Weights of a small mixture-of-experts language model, trained from scratch on English Wikipedia.
Size: 14 layers, width 128, vocabulary 4952, 13.9M parameters.
Training: 637M tokens, 9723 steps.
Below are experts of layer 7 (counted from 0) of a mixture-of-experts language model. Rows are named router (the router's row for the expert), up (a neuron's input weights, with its number), down (a neuron's output weights, with its number) and show model dimensions 0-127. Each number is 128 + 32 x the weight over its row's rms, rounded and kept within 0 to 255.
After each expert's rows: "comes before" lists some tokens at least twice as common just after its tokens as in all text; "gets" lists some tokens that make up at least twice as much of what it gets as of all text. This comes from a sample of Wikipedia text that the model never trained on. Tokens count by the router's weight.

# expert 4
router [173 155 102 144 212 146 136  86  98 124 150 178 123  99 154 109 165  81 145 115 170  82 171 141 149 142 147 160  98  91  70  84 132 144 129 135 159  95  60 128  77 161 122 117 151 145 112 160  60 144 134 118 150 129 102 165 150 243 111  99 121 102 147 151 136 160 137 162 113 154 129 152 128 153 146 123 137 144 168 154 149 115 118 139 127  80  95 228 138 149 131 104 139 153 127  92 167  95 138  96  76 129 168 177 189 141 113 169 149  76 141  89 150 142 108 172  75 129 114  99 125 121 156 138 110 111 134  91]
up0 [155  38 103 135 140 107 134 148 135 128 197 146 130 157  85 147 170 132 157 114 125 111 171 157  95 145  71 137 151 114 175 122 103 177 171 173 160 109 126 116  76 144 151 109  72  53 135 133 180  66  75 156 140 116 152 141 157 158 147 190 148  89 160 100 167 119 121 117  65 110 110  85  82 130 105 102 142 110 145 128 174 168 114 192 131 176 143 122 100 119 130 143 135 106 186 189 128 120 174 109 119  94 131 173 103 151 144 163 126 161 166 115  49 162 142  85 133 125 151 170 141 142 126 114 119 107 131  92]
down0 [119  68 137  95  96  74 134 198 163 178 144 203 155 156 140  63 112 118 142  70 131 135  99 142 125 102 157 122 121 132 131 147 173 150 150 201 142 157 140  90 140  82 140 114 120 113 176 147 136 138 163 140  93 130 133 137 143 111 113 185 130 172  64 160 117  89 123 101 109  77 181 118 155  98 141 117  77  88 128  39 149 125 147  77 111 125  80 111 117 107 127 163 155 192 180  77 161 150 156 137 181 124  91 138  90 132 121 138 101 133 102 165 131  92 117 122 112 148 127  87 131  99  92 139 163 202 116 132]
comes before: "-", "|", "i", "a", "o", "k"
gets: "\n", " K", " G", " B", " M", " D"

# expert 15
router [ 89 122 108 164 113 134 159 120 145  35  95  76 112 109 152  64 110 204 108 156 140  68  97  84  64 113 108 129 157 124 146 140 118 134 121 154 132 115 121 157 137  76 133  53  99 143 141 117  75 137 128 111 127 125 160 111 117  98 194 127 133 165 119 128 116  76 123 144 156  77 172 135 119  81 130 121 213 185  90 131 108 115 113 153 121 187 115 120 108 110 179  63 180 166 133 129 125 114 112 137 119 132  86  99 104 175 128 135 186 103  94  76 126 138 107 136  96 128 164 153  93 105  62 132 155 118 162 113]
up0 [113 104 110 134 138 158 174 141  82 113 152 169 165 132  94 152  99 130 145 148 135 130 120 175  62 146 140  97 112 195 131 176  33  83 114 179 122 169  85 106 104 120 111 133 117 117 154  89 116 117 119 167 115 107 104 115 159  89  84  79 156 146 128 105 135 166 120 183  87 119 152 141 124 135  76 133 158 137 121 121 163  67  93 158 120 138 126 138 166 108 171  64 167 156 115 111 130 134 116 149  67  85 105 126  91 152 122 112 142 174 139 117 135 112 226 130 176  48 178 133  98 129 177 163 155 157  87 127]
down0 [128 133 145 180 146  74  78 125 166 161 178  98  99 162 114  72 133  89 131 130 190 101 186  59  92 123 189  98 152  97 130 137 135 150 150 120 120 129 148 207 153 145 112 108  85 172  86  89 115 183 141 173 169  86 125 120 150 121 132  76 184 176 117 139 146 133 104 203 153 152 166 141 129 143 114 126 128 159  77 130 143 148 166 124 124 134 115 161 156 151 151 118 144 162 161 110  95 128 142 172 168 157 199 114 105  83 120 121 113 112  44  93  79 140 169 125 111 127 159  87 141 112 150 127 132  83 101 107]
comes before: " |", "0", "5", "3", "4", "2"
gets: "0", "5", "3", "1", "6", "4"

# expert 7
router [156 145 158 159  70 151 100  99 113 215 133  90 128 103 110 108 156  75 101 155 144 143 124  90 136 175 155  62 115 173 148 104 160 149 130 110 158  85 136 150 156 155 139  76 111 168  54 151  69 135  87 146  84 114 159 111 156  91  97 105 167 148 105 114 104 107  44 105  83 127 109 111  81  94 121 113 116 213 103 150 136 137 112 136 100 129 127 177  92  59 120 180 116 130 182  98 101  99 135 175 138 142 121  84 141  88 168 157 137 140  84 129 161 138 117  96 107 103 119  97 156 155 113 130 169  97 151 121]
up0 [181 106 139 157 133 116 152 199  99 136 133 173 134 141 122 122 129  84  95 106 118 154 142 138 122 192 127 106 116 218 168  74 102 141 131  71 184 115 107 108 181  83  76 132  69 126 207 157 127 145 144 149 162 181 173 109  85 119 122 146 102 179  99 120 112 153 112 110  65 105 116 108 131 199 141 119  96 130 128  86 153  43 109 115 134 128 130 140 106 134 136  95 131 139 196 120 155 100 153 111 106  94 172 135 167 142 171 111 107 206 172 135 151 125 126 134 146 155 111 156 119 135  87 123 122 145 136 179]
down0 [112 126 114 136 126 149 138 153 174 118 122 112  43  65 167 143 147 109 149 138 166 140 134 111 131 118 166 180 118  64 159 134  96 129 110  90 128 131  87 105 118 127 117 187 114 176 126 127 152  61 102  69 129 132 147  71 108 113 148  97 153  70 142  95 126 148 102 143 138 116 131 111 111  68 152  68  92  60 121  94 105 110  62 129 181 122 126 130 146 213  62 117  73  96 104 145  87 172 117  87 134 127  86 159 137 130  67  92 142 138  95 105 125 138 171 151 151 136 130 166 128 144 162  94  70 115  93  98]
comes before: " the", " a", " first", " their", " his", " an"
gets: " the", " of", " in", " to", " from", " at"

# expert 5
router [132  90 173  88  81 124  96 218 217 153 210 156 107 125 147 122 107  89  96 114 123 122 141 140 101 119  87 139 121 164 123 190  94 104  88 141 103 123 172 134 160 191 137 116 183  74 105 109 134 124 130 107 112 135 134 106  82  94 100 154 129 128 172  99 108 114 104  97 168 137 190 145 121 107 114 172 116 146 101 100 130  86 162 124 189 183 157 137 109 144 100 182 122 143  78 145 136 135 160 144 119 137  91 113  90  68 137 150 100 155 117 147  97 176  90  87 190 142 122 181 150 164 138 141 173 139 148 141]
up0 [132 117  83  88 134 174 145 124  87 102 115 110 132 161 127  89  98 148 108 145 139 138 159 141 135  88 120 132 183 197 143  90 131 125  82 180 120 181 174 115 127 104 156 115 112  75 120 135 171 153  91 109 117  41 132 128 123 108 122 154 184 127 163 148 147 229 133 109 104 110 114 162  96 125 169 195 137 153 134 160 140 121 126 158 141 121  95 113 166 131 163 123  78 143 171 141 115 184 139 127 121 103 110 203 159 189 151 209 164 170 114 162 159 163  97  91 131 119  76 182 134 112 142  77 138 120 137 113]
down0 [159 112  15  63 143 131 125 186  91 218 154 155  98 103 113  76 125 152 101  95 124 112 148 114 204 132 131 113 103 156  92 119 147 108  80 145 103 104  99 119 143 130 137 126 127 156 120 101 157 101 141 151 137 118 165 166 129  74 153 100 175  66 110  98 169 148 163  99 120 164 137 146 153  92 195 135 121 136 116  94 101 149  55 133  67  84 139 175  83 140 111 125 128 124 121 119 141 155  94  63 124  96 143 169 144 140 120 174 122  84 149 104 124  84 110 110 111 158  85 138 178 124 159 131 156  82 142 134]
comes before: " the", " a", " \"", " his", " to", " that"
gets: "-", " a", "|", " in", " to", "\n"

# expert 14
router [121 149 107 158  74 192 142 115 145  93 139 152 113 150  94 133  98 129 125 124 111 157 124 149 134 145  91 144 134 143 131 134  86  96 131 126 131 134 104  87  93 115  92 112 123 186 137  73 187  96 107 163 144 129 110  85  95  97 190  82 170 111 147 102 111 153 123  99 135 137  78 110 165 122 158  94 110 121  57 181 153 122  96 136 124 149 189  93  95 108  80 164 100 155  80 167 113  55 137 141 120 146  87 118  80 132 133 116 129 126 168 199 119 156 228 168 171 120 137 171 166 102 170 133  61 177 114 147]
up0 [173 118 144 120 192 117 112 119 111 103 137 104 129  98  35 104 146 132 162 119 118  91 137 175 102 139 122 140  77  93  99 124 109 116 142 168  92  50 150 192 160 149 153 132 120 135 192 104 176 147 130 113 180  27 110 150 147 151 112 116 178  81 137  99 136 111 177 150 128 151 142 107 143 147  97  99 155  89 138 127  69 137 132 125 105 182 133  90 172 147 132  92 138 140  77 141 105 129  88  65 111 169 113 191  74 127 128 139 188 137 123 145 122  87 142 139 177 147 117 158 127 126 115  70 105 133 168 167]
down0 [125 141 110 112 124  85 109 128 128 179 121 105 136 170 134 139 141 142 118 136 171 183  83 190 144 101 108  94 146 128 117 165 128 143 137 103 104 121 105 167 131  83 170 148  86  58 164 137 167 130 147 174  67 138 151 111  97  84 130 156 102 131  22  75  84 118 137 157 205 151 145 108 116 124 153 100 149 146 185 119 127 143 147 148 168 150 123 101 175 137 152 153 125 153 116 117 134 141  74 196 138  91  60 144 150 110 148 171 122 119  74 158 126 163 177  95 179  91 148 171 125 133  69 138  94  95  88 104]
comes before: "\n", " The", "==", " In", "The", " He"
gets: ".", "\n", ",", "|", "===", ")."

# expert 0
router [160 132 158 143 190 174 128 122 126 130 167 202 135 164 135 135 153 119 118  71 102 142 131 165 181 150 152 126  59  89 132 179 201 176 175 134 149 153 135  93 147 146 127 132 137 148 116 153 101 126 126 144 125 138 135 105 131 176 106 129 156 105 112 157  97  93  76 159 127 130  85 112 133 166 121 121 113 107 115 168 122 108 131 175 153  35 103 229 157 105 138 158 126 106 161  90 146  39  84 130 131 182  95 179 156 139 119 176  54 107 128 132 155 115 158 130 113 147  80 127 125  98 171 147 125 116 137 107]
up0 [125 110  98 126 116 102 106 131 141 122 124 109 201 159  90 187 141 158 128  69  50 142 144  67 145 113  79 148 151 111 109 100 156  83 153 135  93  94 123  92 131 110 105 127 141  88 119 116 124 134 117 132 102 154  46 111  84 157 144 116 136 140 140 109 157 142 119  64 139 134 128 182 124  96  86 176 116 115 162  94  84 103 164  65 126  78 115 129 184 131 100 149 139 101  77 164 136 130 144 149 101 148 157 140  75 128 138  80 125 125 195 143  97 149 136  98 100 156  96 127  75 216 188  61  88 148 132 130]
down0 [160 155 111 140 130 100 135 138 139 121  90 112  83 105 122 139  84 145 153 203 128 121 195 153  71 165  76 155  68 119 126 170  74 134 159 121 124 177 137 171  63 112 122 113 168 117 166 130 129 139 151 131 139 103 108 156  86 134 164 108  53  87 179 177  48 129 130 154  75  88 155  79 112 134 159 136 146 172 102 127 135 138 126 166  88 119 115 202 111 101 104 126 104  96 158 112 116 177 208 101  97 131 147  97 133 129 159 173 146 114  93 101 130 125 120 159 115  74 158 106 149 100 157 167 157  97 155 146]
comes before: " ", "\n", " S", " R", " D", " L"
gets: " |", ",", " (", ";", " and", ")"